From a checkpoint of a small mixture-of-experts model trained on Wikipedia: 160 experts in each of 12 layers.
Below are experts of layer 2 (counted from 0) of a mixture-of-experts language model. Rows are named router (the router's row for the expert), up (a neuron's input weights, with its number) and show model dimensions 0-223. Each number is 128 + 24 x the weight over its row's rms, rounded and kept within 0 to 255.
Before each expert's rows: "comes after" lists some tokens at least twice as common just before its tokens as in all text. This comes from a sample of Wikipedia text that the model never trained on. Tokens count by the router's weight.

# expert 68
comes after: " the", " and", " a", " of", "-", " to"
router [ 87 118 137  56 148 143 137 173 116 115  94 146 115 112 157 140 105  99 145 124 106 145 167 116 119 127 101 113 142 127 120 116 129 132 140 132 156 123 122 126  97 123 145 148 101 117 126 118 129 106 128 115 148 104 122 127 143 116 124 150 137 103  77 125 140 105 117 104  98 177 142 127 111 147 139 127 143 112 111 168 129 105 139 119 135 140 122 134 160 173 176 137 143 117 100 134 119 122  89 121 111  68 151 152 119 150 134 171 124 123 113 117  90 137 144 136 149 143 159 117 125 129 112 113 202 128 127 107 133 139 118 122 103 127 158  98 149 102 157 111 104 114 164 126 157 131  96  92  99 143 148 119 151 147 124 128 146 128  95 137 131 107  89 120 123 115 105  90  95 125  84 116 140 144  95 163 103 196  97 143 104 147 166 118 131  93 168 114 134 156 105 121  80 119 152 177 107 147 128 179 146 104 146 120 113 114 166 128 126 135 100 131 172 150 151 132 124  85  88  68 164 110  76 154]
up0 [122  76 128 145 122 115 114  96  97  82 101 124 107 130 126 110 129 174 130  94 122 133 134 159 127 119 172 109 109 154 117 102 127 123 129 155 139 124 176 115 142 138 119 129 135 170 118 100 131 119 132  94 131 150 108 128  83 144 125 114 147  97 113 119 125  66 136 111 103 125  91 156  86 134 129 114  81 169 103 164 154  94 144  95 143 125 124 141 150 109 135 180 136 193 111 172 143 128 130 132 138 117 129 143 178 123 146 104 101 124 128 105 120 130  99 163 118  95 137 115 162 129 108 156  83 142 142 158 125 144 133 114 131 103 133 105 147 119 146  97  76 112 132 122 111 134 140 108 121 114 131 130 106  89 116 135 124 132 171 122  99  80 133 118 168 122 113 151 142 151 116  75 115 176  86  89 110 107 162 113  75 140 181 148 132 153 159  93 115 129 103 141 128 108 125 159 137 120 137 162  81 136 168 117 141 131  96 142 150 162 137  89 115 148 141 109 125  90 127 131 141 155 139  89]
up1 [118  99 125  86 109 115  93 134  90 105 131 139  96 137 123 120 185 116 130 137 123 110 151 173 141 128 143 139 139 139 124 139 132  94  94 128 119  71 118 127 118  85 152 122 155 130 105 110  87 102 111 177 136 120 135 139 137 147 154 122 156 132 124 105 133 154 103  94 109 123 154 124 126 151 151 108 117 142 142 136 157 170 122  83 134 110 176 140 144 179 136 122 104 107 150  97 135 109 107 113  96 137 150 144 184 102 140 125  94 171 104  77 111 120  97  81  89 127 147 164 138 166 148 146 143 129  96 101 114 164 138 163 114 202 151 127 155 106 116 154 152 133 146 151 122 113  99 138 128  95  85 131 104 116 128 140 175 134 126 133 123 101 128 124 129 172 152 144 120  90 132 141 120  90  88 132 131 141 127 137 117 124  94 126 160 149 171 114 183 165 105 107 119 135 148 160 144 199 112 146 126 118 126 134  83 131 142 134 165 124 150 147 157 153 126 146 140 133 117 102 137 130 121 138]
up2 [ 86 128 159 108 120 178 140 108 100  91 110 124 128 146  96 149  95 130  85 121 178 138 102 100 129 140 138 115 158 158 135 149 157 123  97 157 125 163 113 100 160 126 203 154 126 146 158 142 116 133  75 105 126 156 100 154 167 142 140 152 148 110 170 137 144 112  90 140 148 124 113 129 146 120 110 185 112 147 107 130 112 115 110 123 143 148 138 130 115 120 150 125 114 113 138 122 126 153 131 138 124  89 133 110 107 141 121 136 103 121 111 173 104 125 107 125 161 168 127 122 169 158  94 137  84 118 134 111  82 117 147 120 101 112  92 116 106 117 125 124 114 142 102 156 154  95 134 129 108 152 118 131 118 136 145  92 117 150 143 122 114 101 156  89  84  69 115  86 145 159 174 152 101 101 101 108 158  99 102 134 115 146 130  80 164  81 114 159  94 139 167 154 113 137 137 142 133 103 152 124 119 162 132 142 102 158 154 123 150  95 134 137 147 107 105 108 144 141 140 140 136 136  72  91]
up3 [163  83 127 131 184 162 120 138 122 100 147 139 128 109 165 128 137 102 111 146 109 118 162 106  87 119 148 139 111 126 151 135 101 124 135 157 151  95 111 163  83 141 137 130 100 109 118 121 133 130  69 106 134 116 148 146 184 167 110 166 184 130 123 153 135 125 126 132 103 153 141 129 153 123 132 130 122 120 101 144 129  89 150 114 126 141 132 132 136 158 154 146 184  95 175 123 102 140  79 148 108  90 100 123 150 102 106 167 100 140 137 115 144 167 150 107 138  95 143 132 130 136 146 118 120 100 193 176 100 110 116  93  88 129 154 111 105 132 168 147 119 127 147 135 134 155 159 131 116 159 127 117 138 114 122 109 136 141 110 134 107 139 120 122 162 119 150 106 143  69 104 101 120 104  97  93 139 114 152  99 102 116  86 134 131 150 149 161  95 133 125 177 119 169 167 149 120 112 146 114  92 143 116 150  93 156 129 126 118 151 153 124 114 121 102 133 118 151 146 152  83 121  82 173]
up4 [ 97 128  99 121 143 150 163 108  97 114 113 126 135 161 132 147 114 123 146 106 147 147 130 146 120 121 106 136  96 106 115 121 121 124 186 141 130 115 120 177 124 159 103 188 109 144 136  98 130  80 101 138 121  74  91 172 169 132  89 113 131 149 139 143 130 154 100 129 121 103 137 156 120 176  92 113 114 141 115 154 126 163  93 119 152 122 116 113 161 160 124 160 151 104  72  82 120 152  93 133 102 154 165 154 143 102 142 169 101 128 163 129 123 149  91 150 117 138  91 113 103 142 163  82 146 139 125 105 108 118 115 102  59 109 119 133 130 108 130 156 177 128 112 131 109 104 123 132 125 165 133 137 148 134 151 144 138 136 111 118 153  98 173 122  88  93 121 100 146 110 115 144 124 119 138 145 124 147 100 141 104 114 119 180 142 116 120 120 173 152 143 116 147 134 107 126 117 139 130 149  92 124  96 104  89 150 154 140  97 111 150 146 125 142 182 111 180 151 105 113 136  95 102 137]
up5 [129 122 141 159 116 103 131 134  73  81 143 171 133 112 142 137 118 104 111 153 115 135 133 120 119 142 131  71 134 117 112 141 136 117 114 193 162 100 127 160 135 140 138 131 144 136 125 127  95 126  94 147 157 163 123  95 116 138 112 136 130 118 128 122 171  93 145 125 113 146 112 117  89 137 116 110 117 114 123  91 153 160 120 145 137 111 166 134 112 163 116 154 137 112 153 129 108 157 156 134 119 169 136 125  72  81 126 170 122 132 107 148 135 139 139 158 132 109 166 154 172 123  95 126  94 134 117 183  93 153 134  93  70 140 159 128 105 140 116 119  91 120 111 144 144 150 154 144 150 117 144 135 158 121 138 147 147 110 100 170 126 120 155 155 140 134 144 136 127 104  92 103 132 114 124 142 133 189 167 115 162 135 100 117  89 128 139 138 107 117 147 140 128 120 127 135 188 137 151 104 183 144 154  94  83 132 119 145 155 145  99  94 158 128 151 147 131 121  73  95 132  75 132 187]
up6 [116 153 156  86 147 149 172 120 109 138 130 160 104 150 126 128 131 150 119 168  99 148 138 152 149 120 140 136 123 116 118 143 119 131 123 140 107 133 136 168 125 144 129 139 102 119 160 125 103 159 120 188 141 119 126 118 131 106 126 144 120 161  81 103 134 144 124 146 122  94 139 106 105 170 109 129 152 147 115 153 184 144 121 135 125 130 126 146 157 144 108 108 129 149 112 101 129 150  93  98 153 100 132 125 119  86 100 169  96 102 130 100  91 140 140 131  98 157 137 117  98 108 114  89  91 164 121 111 105  99 112  97  96 124  90 121 136 101 135 123  82 148  74 127 147 172 133  83 149 134 107 119 145 141 145 114 102 131  84  59 140 146 126 147 134  86 110 142 122 119 135 162 155 115 147 137 146  95 113 166 121  83 126 159 101  91 124 156 194  53 156 182 141  80 144 136 131 110 131 111 122 164 109 148 127 110 113 153 111 101 153 121 142 162 122 134 150  98 132 116 125 111 155 123]
up7 [162 135 109 165 134 131 154 142  79  99 187 142 115 126 152 157 147 139 113 128 114 111 149 129  96 136 150  91 150  95 138  93 128 131 107 135  73 103 103 112 140 158 119 133 122 145 146 129  86 146 147  97 161 112 126 108 133  76 113 105 128 126 118 154 128 128  99 126 143 146 123 128 171 104 138 141 143 149 120 115 160 115  82 156 130 122 148 121 152 172 164 114 171 142 138 130 157 113 158  76 132 129 142 106 133  79  78 157 129 154 178 117 125  94 144 129 151 135 146 139 110 147 103 114 154  97 111 180 105  84 114  97 132 144 102 111 114 151  76 152  91 171 106 132  99 126 159  82  78 122 115 146  93  96 130 157 135 118 137  88 121 108 155  92  98 105 124 127 130  90 116 151 141  94 101 123 147 147 135 142 125 118 143 138 158 131 139 109 141  96  98  98 151 126 132 149 125 120 120 147 154 158 152 163 139 173 111 107 115 132 142 105 119 170  96 136 158 128 146 131 135 111  80 112]
up8 [154 133  87 122 141 108 118  96 147 136 129 140 158 170 113 117 114 100 143 157  96 112 116 132 104 125 100 134 121 126 114 141 129 165 108  89 152 154 139  79  95 150 128 113 133 128 166 105 134 159 100 120  93  69 114 165 162 104 124 113  98 132 113 121 123 107 129  79 142 149 151 106  81 127 154 150  62 177 125  98 139 149 190 115 125 154  95  95 152 124  95 175 121 110 102 179 131 141 111 106 145 138 138 140 133 138 113 123 124 111 150 148 146 132 152 128 130 135 122 124 139 115 147 165 139 126 180 139 127 103 145  88 168 146  95 114 121 135 102 142 144 124 112  97 116 144 111  88 126 192 132 112 146 143 170 121 133 120  89 149 169 134 115  64 130 137 142  91 111 124 102 144 150 150 125 149 125 128  90  85 124 152 109  89 151 164 116  98 166  77  85 130  84 128 146 130 141 122  82 125 143 122 150 123 125 119 130 142 148 140 124 136 121 133 157 129 135 145 178 119 121 129 117 123]

# expert 101
comes after: " the", ",", " of", " in", " New", " United"
router [ 98 101 123 116 185 131 129 134 121 139 134 113 160 184 113 124 144  94 137 121 163 147 110 132 104 155 105 153  90 157 129 138 123  97 165 116 152 134 117 117 146 171 161 124 129 144 111 128 142 158 141 139 133 145  70 100  96 146 128 151 145 114  86 117 135 141 124 131  96  96 170  89 170 169 135 160 151 151 128 157 136  88 117 121 103 121 152 160 147 123 166 128 188 161  80 139 127 104 106  88  71 100  70 125 117  92 130 153 106 125 107 139  66 136 155 117 134 127 168 133 142 147 109 126 137 147 143 146 152 149 156 114 126 152 139 119 121 154  90 156 152 161 162 102  86 122  97 130 122 150 134 116 140 149 132 139 136 139  76 139 121 121 102 128 102 141 117 175 127 147 130  80 160 137 137 158 120 105 117 166 126 140 137 115 107 185 142 132 126 191 118 128 129 142 101 122 128 167 151 113 156 118 123 136 142 104 121 104 150 141 132  88 164 137 137 126 140 118 118 101 114 121 150 148]
up0 [142 149 173 145  86 135 152 132 123  76 146 140 119 137 144 135 116  80  83 136 147 135 150 126 156 152  82  93 153 132 118 129 141 146  90 119 125  93 138 134 133 135 161 130 121 100 122 136 121 144  77 126 158 127 141  98 168  96 121 154 170 137 118 118 146 101 149 131 121 121 109 173 114 163 152  98 156 160 141 143 125  71 140 130 109 140 103 127 102  73 108 175 118  84 114 124 141 136 152 128 158  83 110 121  92 129 131 146 137 156 179 150 141 117 125 130 159 128 163 151 137 142 103 154 113 159 103 151 134 110 141 100 119 133 132 148 133  99 111 147 116 143  93  98 136 122 142 132  74 135  81 152 133 130 137 156 115  85 108 139 171 104 139 174  60 136 122 136  97 147 107 115 137 124 127 107 107 149 128 158 135 159 128 137 122 114 136 131 102 128 136 107 118 174 152 121 138 146 168 128 182 138 149  88 150 127 126 113 162 154 104  89  88 129  77  88 112 126 135 106 106 136 160 143]
up1 [107 155 130  91 131 120 124  96 121 104 127 101 179 101 159 131 118 103 139 148  99 111 124 145 107 149 149 117 118 161 123 127 132 160 140 124 113  96 151  76 107 168  73 143 131 118 134 114 180 114 140 133 128 116  85 121 137 118 132 109 124  86 110 114 125 110 120 135 181 147 126  88 141 114 136 152 116 157  98 116 151  88 134 160  91 160 118 170 142 144 129  95 155 155 125 168 126 109 147 149 113  72 134 142 127  59 155 101 122 137 136 148 154 148 146 152 139 137  92 129 128 114 114 167 124 130  98 114 119 152 122 103 146 148 156 110 164 149 126 125 120 114 139 118 104 159 109 161 176 111 116 117 139 176  99 165 102 115 138 120 163 144 137 173 132 134 134  91 170 112 131  89 135 142 171 170  96 142 154 125 132 114 149 122 139 118 141 142  84 142 138 149  95 167 136 111 171 126 143 157 153  63 130 118 138 163 116 142 143 167 141 110 159 132 109 104 140 143 106  86  95 118  98 109]
up2 [164 134 162 128 135 151 121 128 112 122 109 109 131 108  77 134 117 136  96 104 117 146 139  80 150 141 154 140 177 127 102 145 128 149 126 176 118 115 124  61 122 169 165 166 147 143 138  75 131 150 131 125 120 109 127 114 114 157 106 175 107 106 151 141 125 148 133 133 126  87 138 133 140 130 139 146 118  96 171 105 130 132 162 115 125 128 125 144 141  92 154 139 122 126 112  99 104  94 154 131 169  84 109 158 160 156 154 138 129 135 113 142 141 125 113 147 121 125 135 106 144  84  84 131 148 112 148 102 149 147 116 105 142 115  89 164  91 129 107 161  90 148 109 142 111  95 120 132 139  97 180 156 133  94 130 124 187 138 136  50 118 120 107 118 158 104 110 160 152 151 142 123 126 158 132 135 106 169 119  89 136 141 127 119 133 123 131 143 157  86 150 144 105 163 146 108  84 109  96 121 143  84 140 152  98 119 105 144 104 140 102 124 172 149 113 156 116 137 112  91 141 118  71 139]
up3 [ 89 159 133 127 130 143  83 136 127 123 126 126 112 115 105  81 123 150 133 115 151 133  93 138 136 125 145 131 135 102 168 110 125 132 154 139 114 174 101  87 189 105 132 139 112 155 137 127 141 158 135 125 100  70 103 154 113 124 105 119  80 177 112 121 161 104 182 111 154 154  83 162 153 160 161 157  70 110 151 158 105 134 148  85 154 157  78 172 169 119 128 159 120  96 142 115 145 147 154 152 109 109 140 122 143 144 189 102  93 147 102 160 111 138 144 160 150  88 148 135 144 128 118 113 131 127 154 136 127 116 116 133 129 147 120 153  94 166 105 138 129 136 180 153 105 124 127 105 105 142 115 103  91 117 104 147 126 139  76 105 111  90 135 136 129 119 142 130 138 107  70 110 115 118 109 145 169  96 144 145 119  98 147 139 140 136 149 140 145 116 120 109  93 111 142 104 104 104 136 141 114  99 105 162 112 143 120  99 145 118 111 172 131 135 148 156 115 142 142 143  95 121 148 150]
up4 [140  95 106 125 152 111 135 131 152 104 150 111 166 141 119  84 140 138 148 161 166 141 106 151 146 134  98 159 121  97 181 146 129  99 144 150  88 140 129  98 146 128 131 148 141 160 110 153 120 128 142 124 155 109 117 178  94 150 127 111 125 131 131 135 146 180 126 163 128 118 120 122 102 124 161 163 128 177 146 134 128 168 121 137 143 137 132 136 145 144 145 134 120 125 101 115 121  90  78 107  74 146  99 136 130 127 133 133 130 113 152 105  86  98 130 106 149 105 132 104  96 129 112 126 111 147  74 129 144 122 142 124 115  88 139  91 108 146 107 140 121 139 196 129 146 176 114 145 145 105  82  63 148 141 137 116 142 137  89 128 131 163  94 146 153  92 135 127 127 153 124 136 159 113 169  94 143 151 163 184 122 162 114 139 125 141 136 156 105 136 138 148  95  99 124  91  89 127 168 139 125 145 141  89 143 142  85 109 175 117  86 114 144 133 139  92 137  71 142 127 122 106 154 152]
up5 [125 158 165 104 109 124 140 122 108 139 128 121 142 126 106 121 107 138 100 141 153  88 128 122 169 132 126 122  94 101 129 121 132 119 151 141 104 108 123 133  98 106 124 200 133 155 126 131 135 111 160 147 119 161 113 169 173 147 128  84 127 172 160 135 156 156 122 115  84 127 144 159 160 135 132 106 106  96 143  94 131 107 153 107 116  83 125 141 130 187 104 113 101 137 121  92 122 131 127 131 134 159 134 208 189 134 122 148 152 126 140 188 110  88 128 140 127 139 149 177 116 117 158 184 102 136 159 154 131  89 107 130 139 131 106 166 131 101 101 111 138 146 109 152 118 127 119 140 145 113 122  93  95 173 158 159  95  77 115  86 113 157 155 114 149 173 123 131 131 111 151 112 135 126 179 138 105 107 118 134 161 148 126 121 143 120  95 117 129 140 125 152 140 166 143 132 112 111 123 120 141 144 130 131 158 146 112 101 113  96 153  95 131 129  96 126 151 181  97 125 136 110 123 165]
up6 [127 178  98 138 126 117 108 153 129 135 161 139 169 157  96 117 133 148 180 145 153 127 110 147  73 127 153 104 133 124 107 110 139 123 111 120 149 127  89 116 149 127 112 115 127 136 141 112 107 169 103 125 142 127 117 123 126  97 122 120 128 109 143 146  88 121 133 149 106  98  95  91 142 137 145 149  91 136 149 138 125 135 123  75 106 127 155 133 138 162 124 123 109 138 120 176 132 137 133 107 143  62 108 155 130  98 138 104 135 141 144 138  89 165 132 109 133 173 136  87 150 118 128 130 148 116 132 110 161 105 122 128 105 140 141 135 170 100 145  90  83 133 138 146 139 130  99 122  93  98 183 134  94 139 132 109 150 142 177 147 115 137 115  94 134 135 129 102 211 149 136 157 114 103 134  91 153 110 118  81 104  99 120 120 172 126 126 137  92 109 127 124 145 157 127  78 130 103 158  76 128 133  97 159 144  98 155 112 131 106  75 126 138 168 116 119  90 117  90 143 155 162 135  80]
up7 [116 119 119 131 164  96 130 127 146 120 163 131 121 114 136 142 153  91 117 134 167 145 108 110 133 164 132 128 131 136 136 151 134 135 130 210 141 159  65 113  59 110 133  87 133 164  69  85 102 157 156 142 136 142 139 126 123  88 122 112 128 139 115 117 162 113 147 146 114 166 179 101 126 131 128 176 146 121 136 129 157 126 147 165 103 143 118 107 154 142 106 164 139 117 105 147 130 163 150 163 104 129  95 117 171 159 128 124 122 149 142  98  69 121 101 124 126 117 150 136 126 120 113 150 153 152 125 146 151 146 132 137 145 112 166 141 121 107 123 137 120 130 144 162 132 111 111 109 116 119 137 117 104 114 147 124 147  89 131 186 117 146 138 154 112 100 114 180 108 122 155 151 107 161 124 131 187 147 101 139 144 155 141 135  83 132 127 105 160 153 112 112 120 162 146  92 115 145 117 129 134 162 145 144  99 110  62 167 106 105 133 113 114 172 137 136 120 108  87 150 145  84 111 126]
up8 [144 142 126 134 124 143 114 132 121 125  89 140 112 117 145 137 158 120 139 108 128 139 114  96  98 159 148 134  88 120 109 171 132 123 173 166 104 135  88 134 110 156 128 100 105 157 128 134 105 164 132 137 146 164  90 120 118 113 112 144 119 140 164 169 119 135 134 130 101 164  92 172  65  79 127 122 130 132 136 164 175 128 126 113 138 132 172 151 135  90  99 124 132 127 143 125 165 123  99 144 114 118  99 144 136 141 124 100  89 147 108 110 137  83 120 117 102 177 112 154 133 125 104 107 141 130 121 133 121 210 138  93 156 160 150 156 111 132 142 108 116 105  86 138 112 162 143 104 163 156 147 128 129 137 121  48  82 118 117 143 124 127 127 133 117 136  98 143 113 150 118 155 164 119 125 139 135 113 123 119 116 105 132 145 150 157 166 104 156 128  73  85 139 105 132 149 111 184 110 135 122 147 116 156  76 112 163 129 107 101 152 103 128 177  89 150 134 141 104 154 118 151 117 117]

# expert 159
comes after: " the", "-", " of", ":", " and", " \""
router [ 86 104 110  75 156 141 144 155 115 122 124 117 141 103 162 132 107 104 129 110 121 138 169  94 131 136  94 131 117 107 134 136 104 159 147 113 147 108 100 119 107 119 136 136 117 122  78 145 153 109 181 125 143 108  86 126 123 121 117 136 102 108  48 135 126 109 135 127  82 157 182 134  96 157 105 146 121 117 104 165 143  86 143 106 159 151 119 131 179 171 150 154 146 147 117 134  91 121  66 163 104 133 117 135 117 154 137 152 147 131 111 137  74 135 154 137 134 128 164 136 146 110 121 103 182 123 130 115 104  86 137 127 114 146 145 110 152 102 126 130 110 101 161 137 120 172 141  80 109 155 134 131 121 148 113 113 147 128 113 128 143  81 116 117 125 119  90 108  82 119 109  73 129 160 123 131  98 160  98 128 105 185 154 130 126 132 171 136 146 139 134 103 111 118 160 187  98 177 132 140 124 127 138 139 107 110 138 125 124 128 122 123 175 156 142 133 141 123 107  99 127 117 117 158]
up0 [163 118 136 131 109 168 128 167 136 148 139 137 106  96 131 112 109 100 122 121 116 109 127 140 103 121 104 121 127 146 146 127 124 143 146 113  62 120 121  92 132 113 103 175 132 158  92 174 150 122 108 187 124 145 109 155 135 107 132 126 139 157 122 151 111 128 129 116  75 164 160 142 179 153 158 108  81 136 122 132 108 141  99 143 126 135  79 101 128 122 169 155 131 156 112 146 148 135 142 180 113 138 145 138 168 106 153 139 144  98 139 101 176 149  77 131 133 125 110 167 133 111 164 109  73 137 109 157 100 110 117 170 121 127 119 133 137 147 100 118 134 187 144  89 101 119 134 137 128 145 142 107 119 139 159 143 110 145 111 123 139 112 157  88 130 156 129 120 104  87 134 172 132 173 146 139 145 131 135 126  86 146 105 132 145 140  75  65 162 123 139 119 119  98 129 191 122 143 130 150 118 126 153 150 123 147 131 134 160  83 146 135 123 109 121 140 121 124  89 163 128 139 118 172]
up1 [134 119 117 136 117 128 158  99 132 146 107 114 156 112 106 150 119 138 120 112 139 119 125 154 122 126  80 145 137 126 109  98 112 117 145  91  79 132  73 108 102 157 126 131 138 124 149 107 147 153 150 102 132 102 136 172 122 161 127 113 105 142  99 121 150 152 109 135  90 166 104 144 116 108 144 132 109  90 109 136 145 141 123 125 132 157 113 148 110 134 100 121 117 107 152 126 158 156 119 143  98 121 146 100 111 158 113  91 126  76 145 105 148 160 150 129 151  93 126 140 149 118  82 156 169 156 172  84 130 127 132 124 144 163 130 144 139 140 133 151 170 107 151 163 113 142  73 112 212 147 147 141 133 152 169 101 148  70 145 125 130 104  94  76 149 115  94 155 124 117 115 171 102 103 152 126 127 119 121  96 151 149 121 156 106 156 133 146 118 149 105 167 116 122  80 143 141 102 125 128 129  90 124 128 101 129 115 143 167  87 112 152 166 108 139 126 199 136 126 142 125 164 122 169]
up2 [142 153 126 109 184 137 150 122 144 117 131 127 151 123 120 103 134 106 107 128 133 146 155 109 129 128 124 115 120 135 141 123 117 137 168 185 151 169 144 153 186 139 114 151 124  88  90 144 108 146 159 157 104 127 122 135  81 147 137 142 132  99 125 114  91 121 128  97 106 140 141 141 159 120 177 151 194  79 150  98 136 127 150  58 107 118 117  92 112 140 143  83  97 161 164 146  94 137 126 155 148 111 131 183  88 120 145 192 156  74  98 136 109  90 156 170 125 119 142 103 104 148 109 103 155 107 171 131 125 119 119 136 156 120 125 127  96 116 139 160 109 134 163  94 114 109 107 151  83 103 121 116  89 128 144 121  97 122 143 118 123 130 133 126 123 116 161 119 132 140 104 143 134 109 116 127 155 154 109 144 140 125 124 161 147  72 147 114 107 137 122 168 129 123 127 144 115 105 141 158 146 153 135 112 183 126 163 103 148 121 101  90 119 150 130 100 115 108 154 111 136 125 134  95]
up3 [108 119  72 137 110  92 156 148 126 132 114 130 189  93 140 145 163 141 116 140  88 116 108 136 128  80 136 151 160 106 124 147 120 106 128 150 149 148 102 127 175 105 132 146  98 139 127 136 108 111  93 123 155 120 152 154  97 126 109  96 149 141 107 149 135 149 103 114 118 115  88 166 174  65 139 110 150 126 162 109  93 106 159 129 108 126 114 133 115 142 150 156 139 179 149 165 140 142 137 105 132 148 181 101  89 145 130 144 110 118 109 128 177  93 132 146 107  75 121 128 163 137 153  83 116 169  80 114 155  77 158 121  98 137 111 155 107 133 155 108  84  77 150 133 142 122 152 136 128 144 134 146 110 101 105 165 144  97 178 160 127 148 142 100 111 138 170 149 143 129 145 162 158 117 110 130 134 112 139  98 129 120 133 154 115 126 128 105 136 126 127 163 143 112  96 150 135 149  82 110 138 109 159 124 164 117  90 119 125 102 154 132 130 132 133 119 159 121 162 144 115  96 109 133]
up4 [111 106 121  98 136  94 151  83 140 157 145 107 125 131 152 130 144 168 144 128 125 137 144 151 152 131 158 132 128 107 145  93 126 186 192 150 149 142  96 108 127 165  95 111 103 101 168 129 145 110 156 109 158 118  87 130 159 134 119 154 105 149  95 120 124  77 140 161 173 141 128 150 134 141  77 165  95 142 191 116 112  79 179 129 163 114 157 118 112 126 127 132 135 110  92 107 138  79 108 134 130 123  77 119  95 155 137 146  89 151 132  93  98 112  99 128  82 187 112 179 147 112 119  78 141 130 158 147 139 126 117 124 124 155 111 116 149 131 144 115  85 125 128 177 155 131 131 122  89 132 106 117 115 142 111 133 142 133 106 151 143 106 131  96 124 145 144 118  99 115 131 125 118 123 126 160 120 157  87 169 138 171 129 135 111  97 149 195 129 127 152 150 123  98 126 148 117 149 154 104 144 102 134 150 122 154 102 138 110 116 124 123 130 120 151 144 144 130 138 144 138 113 103 133]
up5 [129 118  94 111  97 123 147 116 126 143 137 151 174 135 132 137 192 134 124 150 122 172 115 130  85 129 123 122 166 110 156  85 115 147 149 130 133 131 167 141 114 139 142 146 130 102 152 129 137 121 124 119 165 149 163 124 106 142  99 120 134 134 114 156  70 115 155 157  99 103 150 120 130 149 133 149  81 148  71 137 143 122 113 112 169  86 113 125 139  72 123 165 144 133 155 129 110 135 143 117 166 160 152 168 152 134 144 171 182 121 138 149 145 128 122 108 130 100 105 133 123 147 141 135 103 107  92 127 138  85 151 106 114  97 149 128 106 165 154 123 119 162 157 101 130 131 127 132 108 133 117 134 133 159  85  97 160 157 131 132 130 129  83 129 131  93 126 144 159 150 138  79 149 127 134  81  82 150 118 142 132 151 114 153 132 165 113  60 108 120 135 140 123 103 156 159 164 157 114 167 122 127 115 129 132 141 126  65 133 141  90 104  91 150 158 154  97 138 135 132 129 167  82 109]
up6 [ 93 117  89 115 114 116 118 132 118 103 115  77 140 122 154 101 178  93 120 106 111 146 126 125 111 145 109 110 126 157 138 146 107  89 186 116 143 117 129  95 164 167 163  99 101 149 147 149 156 151 146 122 103 117 115 117 128 134 156 149 110 182 115 126 149 112 164 132 134 128 110 127  99 148 124 113 160 145 113  97 150  76 142  91 115 175 119 148 113 152 142 134 145 130 122 123 123 118  85  98 126 127 122 174 128 143 112 131 113 113 130 140 122 128  89 114 145 116 189 144 121 147 114 123 135 173 131 131 132  94 120 129 198 135 125 133 126 124 111 135 136 170 129 129 143 161 149 110 100 213  95 108 115 152 109  92  99 117 140 138 133 124  93 116  85 159 117 166 137 114 111 119 151 155 112 136 174 131 139 127 114 129 165  63 159 153 134 140 111 111 117  91 127 136 137 127 110 164 142 160 115 136 130 132 107 145 106 121 110  79  80 101 136 143 129 163  92 127 131 167  80 135 138 154]
up7 [140 113 102  92 153 125 102  71 127 109 155 166 181 141 107 176 136  97 117 123 157 193 129 118  73 175 148 142 137 130 161 149 106 106 117  77 161 150 102 123  74 124 122 104 116 106 120 108 163 133 149 132 142 106 114 116 136 145 105 153 171 115 108 135 129 125 153 128 127 148 161 100 159 114 144 165 130 137 145 126 144 124 118  89 133 151 101 121 140 102 138 137 152 123 132 154 155 135 137 119 103 152  60 121 139 123 141 143 125  79 152 143  92 109 161 119 127  99 138 135 104 140 121 143 129 158 113 179 127 130 135 149 110 177 150  98 123  99 132 154  92 129 158 144 102 117 115 121 137 136 130 125 148 125 137 152 134 135 112 122 151 110 155 125 171 143 132  84  87  87 138 164 139 112 104  97 125 156 159 145 193 161 109 144 141 133 116 180 137 103 138 143 121 112 177 124  86 129 119 109 167 131 149 140 120 150 106 128 102 154 107 140 113 113  96 147 154 104 106  73 139 118 130 108]
up8 [124 108 111 102 124 150 118 141 124 111 137 108 181 101 128 114 108 117 138 113 134 166 102  89 115 102  87 150 133 120 134 132 171  97 107 146  82 132 122 172 136 126 148 121 168 120 107 160 114 128 136 163 116  74 135 151  95 146 142 130 159 152 114 164  99 141 135 100 127 155 161 105 152 134 100 141 151 151 136  97 154 131 131 122  77 168 128 119 122 156 157 167 128 168  86 145  77 137 103 105 118 118 138 100 136 140 123 154 106 171 136 173  66  94 157 109  76 114 110 127 128 132 131  63 100 155 165 107 156 118 107 153  95  87  87 142 126 118 136 142 125 177 142 151 114 141 132 129 168 127 120  75 152 124 116 130 165 164 146 131 159  94 101 146 123 114 138 125 104  95 142 134 139  98 130 139 129 144 129 112 146 125 109 130 109 121  91 125 126 130 134 116 112  85 148 154 138 109 130 139 115  81 118 125 119  62 122 132 132 140 140 135 107 132 119 142 120 100 138 140 100  84  97 171]